From a checkpoint of a small mixture-of-experts model trained on Wikipedia: a variant of Muon for the experts.
Below are experts of layer 2 (counted from 0) of a mixture-of-experts language model. Rows are named router (the router's row for the expert), gate (a neuron's input weights, with its number), up (a neuron's input weights, with its number) and show model dimensions 0-127. Each number is 128 + 24 x the weight over its row's rms, rounded and kept within 0 to 255. Numbers have three digits each.
After each expert's rows: a language model's description of what the expert responds to. This comes from a sample of Wikipedia text that the model never trained on.

# expert 3
router:132159121173146153140098160115103112124122151172142123118128151134128102128153133124122137145139156132110165144122183148122132132108137137145097105153116140119148138131109122141073116143153161151161094129132157117097161099107154128145164119095142110143134139157133128156146095109125084091153170092111142124112191162160133104083101124156125093122144144157146087176159098121162166129093
gate0:126136164120079102157107122161115103129116119128120155142104121160112160162102081159142130144131155148149147140178130159121123098115142162119098151104124158104109138107092155135144142129152141128124119136131167075093134103160134132135152104125118198157099178184124108129172074100131111127097120089130113160138137158148114134118096123086115131121119136095120118114122095102158122147132
up0:116162146124137191175123113097112128135164110150082111135151126161138107137106149137120161117127117143141159126113169140130155141168110097141098110124121140143170137157124172064134104116122140092180110159120147109141119118126150136108120130118140111117121093167122103125105100123173112098086142120137148117078164138108149133116113100114127121087163105160081100103162139116100160124119
What it handles: Final pieces of surnames, given names and place names, such as son, ton, ley, ford, plus whole first names like John, David.

# expert 51
router:104163104147157134126122161092154169106111139125121122111175125083146094141128113116155157126146126101103113134123188145097133143109168151156128130127106101127097173135133136166108119157160136120128139133143147133123166151144109185160154138114114101142119164145109135141146105096181143175150142104147153173101138134131135085064119115140147139121133122098157120148134129116170119083127
gate0:139131132125136101096108135122117117143137123134134155139096073125105131153098121148150119133108171138139152115139128160146162129086142167163096150120162105150117153096104127115182123112159118125109107120123139104093146120092122165139118123143119146132090190153104127111122117119127160189127080125153116141137082138143119100150112064158146078133168080147150125140099163120122137125152
up0:120139131140117148118108082169154079109088139130102152158114112123143081142112125140152095086148143148116109129130126066121123146126095148143162088131104128151132123116108161101133132108146153158153140148115115101159148182124105102145129127097105159126098132133103149134119169096126168132134139154130142110112156138085174125164089115108120169174095164128155143123122073140147137112142
What it handles: Month names, years like 2009 and 2015, and time words after and before, in dates, timelines and table rows.

# expert 41
router:122148089115174143138100151107089158122107126121119117092159145107111105084110108117145143097165174118119148158137110153118123157125123162127085145150110078148113142156104129123083078122159140131163100137176142144131148105134132112146160146108157103131143159101104132148141156122159143096157147101096148173135155130132146120129106129084136108122163149126127124164164090139124182138109
gate0:140139137077149130118099099135101136135137126155131144113135048143092149125133136139103132096137101134158157115124144105111120163106111117139112127128166118130144150112126090144121110144164125145123125131110140100171147104120113144138178148144101180131119130136112123144135138087120117156139081138121097157106148156153130166150096052102143075135114156147142115091166156160108159149162
up0:120157115085097147093131146113117122110102129141140160115146168143099149115099131087133150109163109155138139135092123137151139124144109124155125142119099147087143147109122148104118128163144152142106114139093154119139097207154129086185126087132171108139095128139144134102169156126141123142111149103207120131073159127099156150124095110117143125104137113118101129113152132119117141100111
What it handles: Mid-word syllable pieces in Slavic, Hungarian, Lithuanian, Japanese, Ghanaian and Indian names, such as Sl-ova-k, Takoradi, Gauh-ati.

# expert 56
router:095161114135161124146164105149160158091128118139143158130149135137095141159110107116164180144146149129114119150155110153076132128098142144152107136133069137127084108142154144153091130132146159139129135163154154123093153090136097168201145139118114153119134119175102111162143128123134113121131134103135163142166129113182112175119135115122103082136145137141110101153115116127123152117125
gate0:137119128125140099148091133145169115117146117114131111096136143123129129152090125139155135159127130093137132131138130141098125102098115081166131129130168118138128115107146138120100113147152143125069132149192130130162113122171078137159188158089095119147149094160121083093144113169106114142116154108146117132126136136131153167134111139094164099135095129102095139084114096155159120170156
up0:134132142117142116139125150118114118126126123153157118123133135101113153129155133150132142101148063134142144124122158096167081107162171099155193150116093130121133160139149186100124126132137163126130116109086119135146116136124137131149059096097157159101070109081096161118160138130111095113107127086149124109142155147156152128117115126111115160134135164150112133120167105149113105103109
What it handles: Prepositions introducing phrases, such as on, at, in, from, under, as, with, by, during, often after past participles or commas.

# expert 6
router:111198099157139154149155160124139147118110140131154155120118152135098146128112155106154139139130138128098121148166173139079124124147109169127111122166136124170103106107106161102105141106127122061143120110119117170102132153085142111130160112137103078125088138148101129139154097141143116102128151170115127099133173104129148100130114128141140112103159171149130086137121134081101120111151
gate0:099136165128148071115150115108131097139095125137112110126095121131134117134128139083100163147088163161097123096136156124118121115132116095117108162137146135145160140142099167100093127138135121091162105137129131130139158113135152143174169187155123103133099128174140163133135121131116126142164076173170125089143180130122131112127123080126129129097129119137158083117087158102119126136136
up0:135135137126150100136109157075107109146126151104122158105119126145139123140125111133125143133151124174158171097085106110066094142126104135151136116123118158122198116105059136131146122158117172142144141119138118106135164152098124148155116146104103135076077130137133105121159099158075149112113132124154132102133145160128145141119122136121138107137113101182112129124144123175107136093159
What it handles: Head nouns for places, institutions and events after the or a, such as University, County, season, station, film, Castle.

# expert 40
router:160147108138173149108174112139118159127135141115128180159151132095139103163103109121155147135157114113111172120128149137136123109152135178110101152149089165115073116158149115083112129180155113112138142134140154111085175129129132159131129109167145128116130142126104134107116137138148169106129153119141159125142117100140163125132133129126145145110167151122133121154152081164179182099149
gate0:139132110101140095139130122188139126128110146081158096164132135107087147124143140119139089130093137129129105103140162146108115099065098134118114134144105172145116133180108144125111122160117092118113141159119140110100136157096120173127107106179133152148101140165133153142140166140128125145138128132153130127155136106144172145114104104107171098153138139102133095095117121049149108120142
up0:125130152126109099106119095083117143144170155196136152124140127125115126129114140094134125099135124149134104141103113122161097138145079108124110089102140128105181131158128179129128092117138183082130113107138123098160138148125142115134108124134129143124101113132124131125143111094106090092152126135150134159122136158146146096142139122077132167128116134179132110094174134175089180118156
What it handles: Numbers with a leading space in tables, scores, dates and career statistics, such as 1, 4–6, 48; also rare pieces like Ap-art.

# expert 11
router:150141113151178149151111110128091136105132134142129142142153134111117112097146118080155158132139131119103103160114129147136120127106113151112134104162076144116102138119135101098117125138168154109129128132176155114090157165086123132181126131144138116117102122170151107119158140127159135150167146092135092135186144113140164143143090122123158095134163151145091132202146124146154135087122
gate0:149130118161167110166089099139162108136122153106134123154147110124142129130120137152115120136135148109157119118113130145142113108071086128158114126141095190161152129103119158148127154125126129108073132142118155118129174150160123121127121167148137110132104142143114107101095118148119096175125154192179118112091133128116098135122103127129179080144118142138134065132127095094102110103121
up0:093138134159094127097133050127113165152132131154120150142138114123142094099142113116125137118123126148136110154106122118147140134149117109107122116117155086074113132114169157119107087124159127098183120121112101108145111145094153134184155100107124119077109102125161109122124132134146137134094136137145145151116150168118194095143158111123163170112156119137112169122133154120137178119124
What it handles: Dashes, digits, unit letters and single-letter abbreviations inside sports tables, scores and data lists, such as 100m, 46kg, W 132-113.

# expert 30
router:183124097141108151110145131168115118130137147114122168109122121132139055089101132113131163125136139124152141199127093130088144102128107118120126136120133172100123121159145137166145119085118112099157155122176149141161113145126094157158129103163116098157146117118130089125139130157103114135130117137172106130158122124115099077099122132127119137155116117120142148116120130151166186126079
gate0:110124096113148141115128133104145128162092121090119131106063127125115106118126163118140136186183160130132117094138130180148155143070086158129133152151147148171159120102137111155094123155133119162107169136130167138157132132170137123106129141142124132140131153121096112071074131141097120112122114142146115133116117147118112143140138133120108120108107160097154092108083152137108100143167
up0:139150160122082148134098083135097114083147120118123135132143122175136168131127111165123128105066107114119132147106097099119111138160144085164179099119141147091156142157121132092124134129103142123114117141099065116135101138111128122113121111124099139096134140154144120167142118118130132143104158102129168130137141118125154090126149112098151149164170144127128157139209103110141161115127
What it handles: Pipe separators between cells in tables of statistics, sports results and lists, often after numbers, names or blank cells.

# expert 44
router:169119087117153118110139121127117173072132192119145121099132123132102114140122100113137132126210167104120171165128150132140102106115116174129102164144105126142108133129121131130110125134148146158144161149165131154125153111132162146163149147113139097117121139097089139137148135177168146141143089110103105111128133172144172115145124121125156088127153170120100107134127135132140166117153
gate0:122140113101161125139120108098146151115119149128116134124122106168129083148108129097097123155125154148146128165145149184135109121122079132113120159143135155112128132100133113129104129159134107111112156117133138125160125123157135170156152162110106090108062128125090135135131125169138100133093124132154114128152084174141147161168145115152098102100068119094100119099109191137107147119169
up0:161160144115074124121156133133158103168140092146094125119118120143107142131127139152159149084134149137092143082137148071096105135163100112169117121139045120122147136142132161164115091130112141128133130109126102115134131114103097106098160099142116135117104116155138134140140160142112189136103149136120151094103167100112141149136098122105172147143176131104122155122133141108158102130128
What it handles: Colons in times and labels, semicolons and table bars, plus inner clusters like sh, ew, w as in other-w-ise, erfor-sch-en.

# expert 50
router:121128112128154137113083105155125132140101132157123141139160128165129100105185098117192139107160153142107117148156135161134082140121154171114081117155104136123115150151108098122114119141151147127165122171140157112128191130123143116158151132124130121109133154122101112134158170145148143102123114117132078146148147095152144087125132123105120125148160189142094116151181092136118141106138
gate0:149122114134149152164065138172086123136088161112126145120153110135132124122079091141147107145156150149140096090146167183114142107095138137070100155128124102140156125151134171157163158117193152100149113129131129087133150148123178103114121106124138163123122128178111125097128170120122138098125145116136086131138150114086102133127112132141109117147112123127113122118131113139106114113155
up0:112103128126157090105151109113117139118129137125097116121120189178129129125143128147150146172102094120130148177078106136139123166138081147131124109128102120153131100114121121122116101161090159121159136138111160159158123186115112104130128145078090121102123078122112117115139135119140146145118145110155139160069111118096200109123117117081148142137146121139148143118144147131126161163121
What it handles: Final vowels and syllables of foreign names and words, such as Giusepp-e, Pred-grad-u, up-da-te, Merck-x, in lists and tables.

# expert 60
router:135132089141147167105115118150086171131137155143159161101139150103106135133117113142174112120141126097096102155156145155113105119125104160134120094135171091112116154118129131149080147161143159129089133097158120153135118136106148107122160130144156135110100112162169116129188141171178093111145143131142129138108113112137141074104092103145121129101152163125158110134176124091112112134118
gate0:136109133147179112066128099154163114135132146156081127114089108150146107125119133112140103165130136109141123078118135151139122118129147126156161163077127158144094127101132128079124148118138176122109075136119153121132134110143068175152132167119125139158094151134119167092121175137169100146149095113140111152118088125120127159139123096111150155109110132123148116164131147103112130138124
up0:101145090111105113161141112082100128142112114125124131121149135139148070128108125133111150138135119149130154142129115149127110113115134109142074172123086115105126166105173087128107166116084160154126114096118159138120119148164091084129148091123182135114107105154183086167141118133126100125104182093171128103123147133143145160158127155132131145161101135154116126093135142120133143109143
What it handles: Capitalized nouns in names of organizations, awards, offices and competitions, such as School, Team, Cup, Award, Officer, College.

# expert 37
router:128134113142122136147147118117137106129128188147170105122145150148090081145138140116151153181124138138104163150130150170145129129100130170140128123105087165126108128141106125116100119142147119139075162160119148075122136169101180121143151108130138150116161155132100118160153140135140117151123167108102130169122125074148102096079136153107143108121136123148099127158174118134158162111151
gate1:135109131175129124142135118151103151116108117171152154141124169161124096140097104116143153139123135111087122164141126079127135122148100130145109113149101126118121101149151135122111137174149126132074148115123110122164141123085189120091121133133169118091096098126100093104092161162157133115128187178114128119141150088143148136089134147179129139137120079135139131116145126082141114138118
up1:131142137140140156123140085126108149128130105161133127119159169132117102132105087154138132099121146073088109113149119110152078104086146135116147088142095102118124089130111147095144116161170112154167179120097100138138165165094134121122146096149155161121146099129182122131085146112141154103130171100115134116141152131119151132124149133152147150126139151105098145111135107113140177171104
What it handles: Modifier words before a noun, such as first, two, other, his, new, American, plus daughter, brothers, and the suffix us in cousin.

# expert 34
router:105153101137164132181122148133068145105153148171119140117137144147134092100131161107132137117141135110100145167147129155112138120102130122114113113157130133104134129152119109105093116137162198153134109128118189102146149128125129155159171125126103107117127152127093106147138170106123112113144127098133108174126144176114142139088105109125165122131172167140150066140127108163133137124091
gate1:142129123161155154150126114144109109157119122101148158133121120154146121106111179139162166099117140108125136109111144101095139175103121074146139072149133146105128097119152105141141096121144119120141129151153096134133161125091097100102144110120087098121131166152108127139107136107128159129108127074152158115120118102125094140094106151153140142133130142175146178204117126170166128124135
up1:122121135149131127131124147134157126111091102109170104150102135094072110083111094168144122115110123123152139108181180194147127135107087156120109144112109118135154114162124112096139103108144099141123146136141144140093139180121169111164140110139147165161146130132126138136106124128074153094099120117098117097121106138172147144116141160177151131126166141121105111144114102146127114143092
What it handles: Final letter pieces of names and words, especially Indian and foreign names, such as Visha-h-was, Merk-ley, Meadowban-k, 29-th.

# expert 1
router:137133110141154148115140106139133115137110137185160125146156141093156087100170110091123121127169111089115146202142130171112143129097139135164121117149104130141115132134135142088074145130152156129134111167138135104124128142086113153169155121124100101106121136140166150139137153132184124091145106138151091131121166126114129180114110127108173105116165167118083115134122134132148119110113
gate0:099094127096100125123080099120130117099098151111143124133126110132153073114115119130128151183176156134118136139153142131120138123072116116177140124137099144157127116118108124166109122150106154110135131152141082102150156091128109133113128157126139174130094176145078151117157176121102110133121113178154129125134156104135147157142130151130172132096173116131145098115088134120104080130130
up0:140167136159114114125133102152123088150153149149145115127152116155137132119134166119145126065062115149169131102074152119137116142160082127164151146117118093131141122112158168107139160154142175090096140127164141128127101155103143134157105123114128102109098074147124086105116092128171129145148134107111135133112123119110124122119127112127120163163107098152140158123163115105101178127139
What it handles: Single capital letters and short name-starting pieces, often in tables or abbreviations, plus abbreviation periods, such as World War I, U.S., CBS.

# expert 7
router:149118078121125142184151131132143127131146118154150157154125202106141098134165141105136150168144150114099143130158149156098091109092112161117090123126118115151105139147109109130085150147159136156139120151151180132100152158096154117160141143168151118116102147136136120101153151159168130106148159145128101138126118162116136090091146110152147136092150135110124099168148092129119134093123
gate0:114122090106106121132114103146115093109133117129116126132116162132149118160140167117120152143181152141136116069124152155120086142066121131131142125157148124171133139137107152118122176119101132157124123158114125133121159139155065150148154075150112148119095125153116167116155133148173146174092131106103067164143155135116128139094095125120140108120098136131135099124140138117087096151141
up0:109138146134145167103116134141118119147104146119123097088114112145135143114120121129132116112131131132092154149086166114143174115127142098110135110138086164101163118136159141119171109115139187094138128134114170098122128117127173131061069130141120149140149165133116097142151128126137103123073098123137172144131135095110124135165137166098126127132181115135105147075162089134128158128128
What it handles: Creative-work nouns after the or a, such as film, series, album, game, plus mid-word pieces like p in Tropic, Strip.

# expert 61
router:107143139153135162145143165122135178127104132139135107106135171161138127114122155102127140099144113074088109134153135139121154118107146151138109147107100113136102193172105126129087128126151139132127133156149132142114143105137177149125135145182130084109094153141115110131129130135174122153142112114114115111130127104135095120150073101132154097091170185148098081140129138182108131134111
gate0:140127101143114124131100124163097121148096154132157083125101167117158143156109145175112124149145145119113141127189149106114123132135101160118123100109153140104127164151113100121082090133095106114126106108138096102123149086153119186076105156149124172135079112121059150122131133117133137139121123131102134127157132138151145142125103097134148122153140115160153110155143111148144073162144
up0:107144105115140138129133096084131138108077115148137173156106133139142137156135126138127163124121096143103115134083151095092155135146119106154100097142058129087177124142138125103110086173117129150121154119126140115121120118112132155105132113107113100112093137128100119165178125122123164158141129111168162092112176144134103118175160105104143111128130162139132181099169123120123129150114
What it handles: Label words in infoboxes and lists before a colon or pipe, such as Genre:, Location, Date, See also, Time zone, median.

# expert 46
router:136138118082132156132170120156114144129153134182135140118202169100162097113139099108144114092159126132100141173134117177149130142111128150172114133165089096167109153145124128129097123139156174140111136106139122117094116131116128149147127133106091133131141139161141128124125157117176170150107128113090139155153126127102125133128128110172138118132161189141098110140179137125127153111136
gate0:133132119124136130141062110074122100129137103137124146138141140145123131097112119175169133100124179165126085129157128139127156065087112120146149150110112148113161145111112166152106144127100146146142142142106120084141106094135102107172133106116127136148109119158102111105092140162117120122125147131109088166128136092154122144125126092168154145154180155079126142098134122115125166151134
up0:150109097135113136162168101095101135160153099152144128136144132156108086165132133159084115141123119126070112103096141105101085131191126155130124139165147113134154122124092139095114074140119157159159167142160109123162092122120169118129153134134142127133115116135127129137130124120118127137138111105154126141098076121120156083128121121078147132138140106162102141104141146107130191134088
What it handles: Single capital letters inside abbreviations and codes, such as country codes ROU, LTU and FWAA, plus League and FC in sports tables.

# expert 43
router:126138127140177155142161146118116169102128161149150139120191130081134084144146124129123131085110124114109122137123117151153130162120159184111090156102075135120145180139126111118142133126132150100157138126146176120165138161123127143159154203132121113145135158121129125191127133098153114182126122109159154123129137124132127105082132121132139134124128131118148129166137146104155108136164
gate0:127100128176087176117132115158147126097107128125123148135110128165138105136125131145135148127116158138074125143147147122111126136116136163134120098159139102168161136129116105138055123130160092100096105080142128101167170114118113151103134110128108147159101146124113138138107164154134147168131122176119117133156148109126073185116112083137157104080135140125141115140125088096137124157125
up0:122171128116128116138077096110109076132156138181173154165111132114118124129133141103100105106139103118119115138082130105117125164156157113158138129143139078115098120102135173119127118130152142143150115087125109172152119109148137115151146090099124106123142088131122151115104090148117152112096131072144126133138144116162180141143156120096147169159157156122101166127145156146098150113106
What it handles: Year numbers and year pieces in dates and ranges, such as 2006–2007, 1920, (1864-1943), plus United and vote-count digits.

# expert 49
router:131146091161156166141108123125130161122081170186125137126137148139139115159148144138165142120132169109107136167143155144097112122095115146176089138173143132130095170148129123058122092108161141116119145114154166096118137096122145122147138147131128104089125116134120119076178150132143121112118126103125166126144175127159118113114078125150112119126132142161141106173135093120120130138137
gate0:106090130163150179105106168122148166135083146159107114103140096148138125148135098162133150186154157105134109127130113151124122086118093110150173147131176144079134103088138151150126101147161134136113139110113147118109072105155120156167144118125165172125078137139099127094141109162122136132088144135128116151125154096122135122115138121108140084128134162121138106159117112103142120118112
up0:074151101128162159169123115142116147127121105149108116141131091145118109093101164117140140086179146121131125144109117087146146133088151173152123111097103133121187112143146118100155141104109122144166114088114134161140125134124141137087123114116135138123117124139133165169116149147119146131079143088142170123112157149118155130133131095077140112098122137118114164092137136135098188090101
What it handles: Pieces of Spanish, Italian, Portuguese and other foreign names and words, such as de, la, and the o in Chano, Juno, Fundación.

# expert 58
router:135148149150163174105115138122130129041146158149097116139152129135129102166104102138141143148148129100115129158160132134097136142099146122116108139168124146173154094138114129150109093133130135108145114128141151145093136151124152125129155171116155127133168167119081123091116122136166149154134125093143082123134142159116099099091082057131128131103156154127090146126134114121133097127103
gate0:123162149130128161113133158148073125102139160097139106152105119122110125135120159187145147135138162137141114135141122117094098137125129146133080111130149182184178099142116111114111127157112161114115120180143103129117109087139069154144140130139121081121148135143104135135091096166122106160116070137124122110147128148123130135103115072107158158128123118135150112086145146116124109122158
up0:119138104111129077127105094121148100158128138145119158129123095127118107101113106120106111098106110143100137106092162143091151108151116111121175158128106137086117141106104174104134111131105123158142125098116134119161155131109123105135083149126137166151103109146188145196157144107107144098103102148141142144152150153088171131145148125102137141134123110152127175163114148172122148085149
What it handles: and, in, for, with, by, or, where after a verb or noun, linking phrases, such as advert for milk, role in 1975.

# expert 35
router:165140098111165114103129137115129161117089142153124127129111125161070110132107141119166110165139141115104141137124130151132102100118126133163145130139077154110136159181168107100092154149135145132137115086187143120128135114123125139117196152102117103111131184128105100171142138120210146108128128132124159128156164133104120102139112136157152119130116163141141163144129118121133132149113
gate0:127125117109133136114134156153096106132093133134120143164079122128134124125119116156117108156194090156095072106120144145141087099054187139137133168109093127136121120149115136133159130122103155161098134109126142125128104092146092132156114129131074133173104153139143130132143158161174106144111144144172095136146150131125098144156120116105125106155112105120152129146109125148094162125133
up0:132132147106155127139130131159126101121073136141139157139103153124111143121114112141128112136160119159092110064069136110129139155111156092115125113119103109106119120146161139097163097133158153133137169135079100129151128153138087125140133119127082120136073110137179107182123175124146146110118114116152115152138168137118144155127146072138131125153137153153133112122173111139123146087082
What it handles: The article the/The after prepositions, the 'the' inside words like synthesized or nevertheless, and line breaks ending infobox or list entries.

# expert 17
router:143139113081127142139149107109117115132150129110122121116142142150118138118110099097194145110157141084085165122142120154108139140112140143137128128153119114116114156155143140117114046157140176107132106131161145120084155129122133151152149127158130093107122176142113134134167119113170114174170140114116092163169159117128129104126100099124122148133197162163133112138147097125151125124149
gate0:141125104088112134132167097114159126170124137063130095118168068179111164143101083140133121157126149144117127150136143155149123124109109138147134139130135135135151120135096109147111098118152164085124096149157121126138129141124115106151174139114134150169107142162088153111114132140123079151137076163128112113170145130143101126107108116101155115085121128115161109138115109124160118138185
up0:127072123137135158108103155164127102141140114156124095103134142127123091149158154143124118131160107169136118146121114082085163141133130148074147128114102127120141091148128122113099132134130137161152151155106115160123121141147148129155114103107140178111116093130163141170119123127137162136111162046121153094088175118123176143131124123106115115130144151147149114137136097088111150141079
What it handles: Line breaks and sentence-final periods before headings or list items, plus word-final t after s, as in whilst, subtlest, didn't.

# expert 53
router:141132084145137107151120103075130148143142137126160091165151142152135121121126136134145128131145146076114124125172103165113088130100095167104125119152125130172106172114152132111146146127136145140129147108130124139145150088136133152144139128099147137119131179143109095113150160146220091148119138125140113159112123119150132135097094126115146138131154144137125115197123106116128188085103
gate0:095101128107157137127146133133096114131167116101114101116135119118124126109093098118149130134147159110118147103159128181115134131154097113150153147169142167158096140111125079123116162104156090142104130143132123094142135157141112160148123139125130174163133141134140130090143181171140125118112153163154097128104110157164091147091118095124178093083136118113145139160113103104148143103075
up0:161124094094128130161102126113154092122104124154119174127164127150135116131119129184115111099112104185143118113112131076137090125117152123160151117138094123105145147157137170067150133094105152133143108133145141114150118141105105112109120088097131112121132138166121122181147077109122156141103133111140133105092158102109132164124137077089135166124146138132118152131177144155152106144123
What it handles: Prepositions like of, to, by, on, with, between, linking nouns or verbs to objects, especially ranges like from west to east, from 2013 to 2018.

# expert 47
router:135157136138153135103145130091159141109144136167155120107134136114107090124130137148117139112156140116105129150139153166146141118126117144135091150151111127096107124159131119103094098154161128088142103124157136105075163087139122120178148136133132142115156126194138112140163107175159118128167148127145103156164158111129155087147147093126132090085142162107096142182149127100152162108115
gate0:131153137135105117130109147100131098129133133147140097099100093126142110193127083168131139162105177108127103121115163164141116101074142175111145156171133147107130129120116112105116106143145143117147137135141110130153156118165107097157117134117105181153113135166121110090147098165129159149095142150157100124144159111134110116123111109134117089105107134089135094104107144095176125157164
up0:086159149139118134123153072137156127148128149196119124148141125111135138121112131149118122109090123183066165127104113104122094134145134081140115110151101150139114132133168120139134103124129147129125115119143152093157109114131159119159111141137094108078141126160062083113101133125124159169112158096148079115132136118099139120143137133132146144104116135137122139124188143131097137099171
What it handles: Syllable pieces in non-English names and transliterations, often Filipino, Japanese, Serbian or Korean, such as Kra-gu-jevac, I-wat-ani, Le Gu-in.

# expert 48
router:145135120123156105139129131106146131062139176139163151141155154117139124119121101097134133152139141095106121139173136149104134154117088130122127203175123117122104108169156118123098122149161134108140109098148156108114156118088142118166147175134088105117102179133136107114130083150165098131168136111090108165175147139127110117130137141127138141103138142094112126151146136146158139113096
gate0:108150130148114081155164127118123086112131158096143127158104102125117099165114145131097178163129136125113071140116151117101098123105058139106161171184163112169128127057127118116128112120121161099125123146114104124130140128097119104166145119136105154142122097145110135134159107110142092152166134145138108174147146113158132148134131136101137142104104137102125103117157132166137148136144
up0:127104097073147192094111104115130146126129110141094123126114144146127127105098097139123101119129161147113142150125152084128130167155157132134132111093118119108168126154131144122132114144125144170146136096127118123127119123145187166083093083088149136138118114114119106139127159127082140098083132125121177089094156127144154161178132103119153158162140152165130131092126106098127115135149
What it handles: Consonant clusters inside words, such as -cc- in mecca and soccer, -ss-, -ck-, plus blank cells and counts in election and sports tables.

# expert 52
router:135186097148145123154144110120138106114110129175130126158124128104109079142128119117134140130162134114115119157129116186103154157097122146146098148138099134161147149143126155087100110165156208118141135128152165109139156079120142131144172135155119088106116137159135081127154115137149133092126126100115112154139148134092150149117141080174140119090146142097104120131125108140139157103123
gate1:128119093118138082125097122198138121101121165140135135152135162157129138127109103148130176128098094144116118130164111138107120139164124134134122141138144160133109126123187127126129116112113112150120122159121162128158135130113165150146099148167105096110047111170141119092120165143127093104141109090117148099155099109118165121127158114135082129141161148148113135136091111068122110143131
up1:110141159136149134105082117163121153129102100124155136148161124163112131145088137131170153177118151088135141122133140104141128123139088129119160116131155102133137113146124159108132128096120112150150156157126124097082143148170136068132106126161101118131079128092100130096118100130087134125137119134095148158157137107104131158092125125153139113148173084132182132102125072109152147139166
What it handles: Middle pieces of names and less common words after a short capitalized start, such as Fe-ast, Go-alk-eeper, Li Fu-ch-un.

# expert 27
router:115175125150150136153122132124153120110072128197153109171141126112151079096132121114133143133145159115101162152128134165119125122119125139153072144142104096162102161153120149092096092159156133126109121127133138151096137085135155136140162143132114128112146139159141116141150140184151137103128138093145123164153154127142143134110102128126113113104133128109098110203132096120115169095110
gate0:081165128131105157113097131114141088088112133166148087171127127102142090137103142121123122161127141102112159147134128118139111132134083140099141184155138122169121108118144127107081082136145115086107118098124137094145141099143137113157154184132081157128118121122118180091138100127161115150122120143118131174150122169102119140114158131139106115113129128128134189124090154114136153136147
up0:085101089130125116146115120099129120183144162123123127120145115111098116114142110122143142120156118148106130170115119061112110114118135097097133142104098126153098137115137171155148140136094143173157125187175151172117120151118148125129106119121146088080127153130138126151147173073123107129134087145150164097147111157143136141141142129099097169129122128135079131102116114133091118162110
What it handles: The word to, plus vowel-final syllables inside names and transliterations, such as ura in Laura, uta, Kur, and names Peter, Mary.

# expert 62
router:138125103167104142120127139158113116142143115126154161110136117160150075102098120126138145112144136118143176197111121127103161102130115112097132134103150175123131119137135149164131115112115111114132123120193161124152128170118126158175108105118125080138145118129118070143142095158109129153144107132151109098177122121095110072116130142122114139153115117149126154114110160127122198127092
gate0:099131136085124087137117146108138129125123189108096152109121138134106128123103156148155160142146171151141169142112133154174161150070098112097115142110127145157110152155137141149058101131112116149087092149140122121121129097198127163134127133112107124109148136104136123099094157176101144127138086170121159143124128151113074115110122122101127124118152114138124105139101130152136116133132
up0:153097140187138170127101091114106133090131114169138081148142128177123154122090121124121106111125109114135106139116129078099118134149140132173155097138083102104151142130154105106123165126147134119149118104097125120151124141062107104110122137090118139129112111169157111169168122105141109146122146099163123125155130117141185153155118105118149137176092150136140136127149131112137175130127
What it handles: Pipe and semicolon separators between cells in sports statistics, election and discography tables, usually following numbers or empty cells.

# expert 12
router:137161106105155190143089162151119146144143136148126109136142169115099121118131124135146160130157160144109182146156165145101126143139133141108110144151128106108112150127147124130090104133143153140163125175127169151141151107123121118137163153090159100143107193117094109125186146132163122141124151105124155125131151156132114094105125139108101086126137176168127136163160096091121122131103
gate0:128122132165134128160087129112111110120134113133128109114128133087120104175139102142126160180152138176138116095100166145101135084151119092139149141127099153082148145132110105131068128121142156132117139117132120122164166137131079143191138110182123163143097155178131150164106099125110145104114135111111095112125132149162133144123121118126155100153127133112133146124135099111119063119100
up0:123176092094129133134116105130107113179106131110102129110148137177124106113115113149086151108094121136095085127107128112106106151103081135111100116110121112150121145128136138151139118123151125113141130146150165098136136148144124109088122129135157118116134139091119136185100147127120102099114148113202150157089145135126134155166138138116154176153179160155114110128188109159095141101135
What it handles: Middle and final pieces of proper names, especially country, state and personal names, such as States, India, Carolina, -ia; common in species entries.

# expert 31
router:128167105137138145147138114140126118100109154137128102151122178125152052121121111070168141151139126139106155166146115165110155130139133180129128139152098149178102141156141134079079109144152154132128120112141174148152166099129129126132152141124126080107113141157161127161138131109134093122119129095111128138140138095144157141115140053144114121097165135126126130160117129124143124103097
gate1:123146138151131145173111116106136149122139107150138159156132129134095109137108113081154141099127104142100153077100139148123129115114109147081134096120124104130112113176157168122105093139130080132128151130138188106126109094141166103089158149161098098166139121179135133102124104144142110133122121096106132096109127153182109166124161151183122160109143110120140123175114131123145145111123
up1:124116138116145202132105096111128166113141047143104162128143120130100113114129111175135132118160141098170138110143148066100133144122155114141125089080114146141130108146125144148157105091169123110142103158128125161131123148122115053121137113119135152163112133121093137124129122121093165140133156130116112141125170113138145157147105139123132092119172155119145125106104118155162126155123
What it handles: Final pieces of words such as y, ve, ce, plus closing parentheses and quotes, as in Eulogy, Steve, Body", (aged 27).

# expert 39
router:130148129134109163117103152094141154102090122125172140103166182138095127098116125112133140118143140133144136139128148169114165163095128129120110089114094150144141112150111147121092123134139143155139112151155157137134133124062123134144145116128127136150109133165140137165141103090116155101131165109090139121117206146135157102114118140123140125125169175172114140137151104128177177106168
gate0:096101156114136125139097087155111097154114104128150112120154141101095121154101138142143159106111109122108120130145159120129112090092111146125117112121140154170165138140111141106099130111091070087146116137118150136087143120116125155154141126137128139187162154170116160104146148171121160145135129128122114131146123133109183119131124126128156046105153164146123119110112156078102145132168
up0:161138163113154150124131127119102080134101109118150133113138104128134143097153146124126123086145143163143128168137107066120108135159093134117135119113090105124133142118111123131146088078160164119186182132149175137164111147146147154134156127083114155106132113136068123106115148143115115121108176104137154064114152132135143157160111115090100127149149118127143113168109119134131140113128
What it handles: Whole words starting names of people, places and teams, such as John, New, North, Green, Santa, Cornwall, often in tables or lists.

# expert 54
router:127124134146146117125163108104134098065123162179153152139120138093135100139113135089121151136141111090100142168134119159128119116117093138125111148117095127131098131176136111107105105151167157105153130106186149160080169097128138160172180167138124118077151144162122080148132108167135122127125117135140093140178135120135154145142132114129146127104160136109122136145126127130115139090152
gate0:129113108109123095145153116135137100106128137144144101108121105114167135153115105173113123140174144133098123143117102120120102100076113129113113101099129143114144141120155141129112089101162135130111163171126152114148169145168117128103159178134123132104094120172103151140129123178103163133114124168175089118144151137138092149143145132130147099111177073108168101124150132113067141136126
up0:135170158116141173129113129104149134154076153155136164140123125099148122130075146136153142122143115153112142111115124107073142135110104113101157114160129122156142117135161154106130085140123170103164144108111157142112097121093182162102078101103149097127097091154140129136102140091114116142118180111125168090118156125075148111123122153097127119129115112142143115138152130111125159132167
What it handles: Short letters or syllables split inside ordinary words, such as gu-d-geon, mi-l-k, and will-ow, plus pieces of table and election-box cells.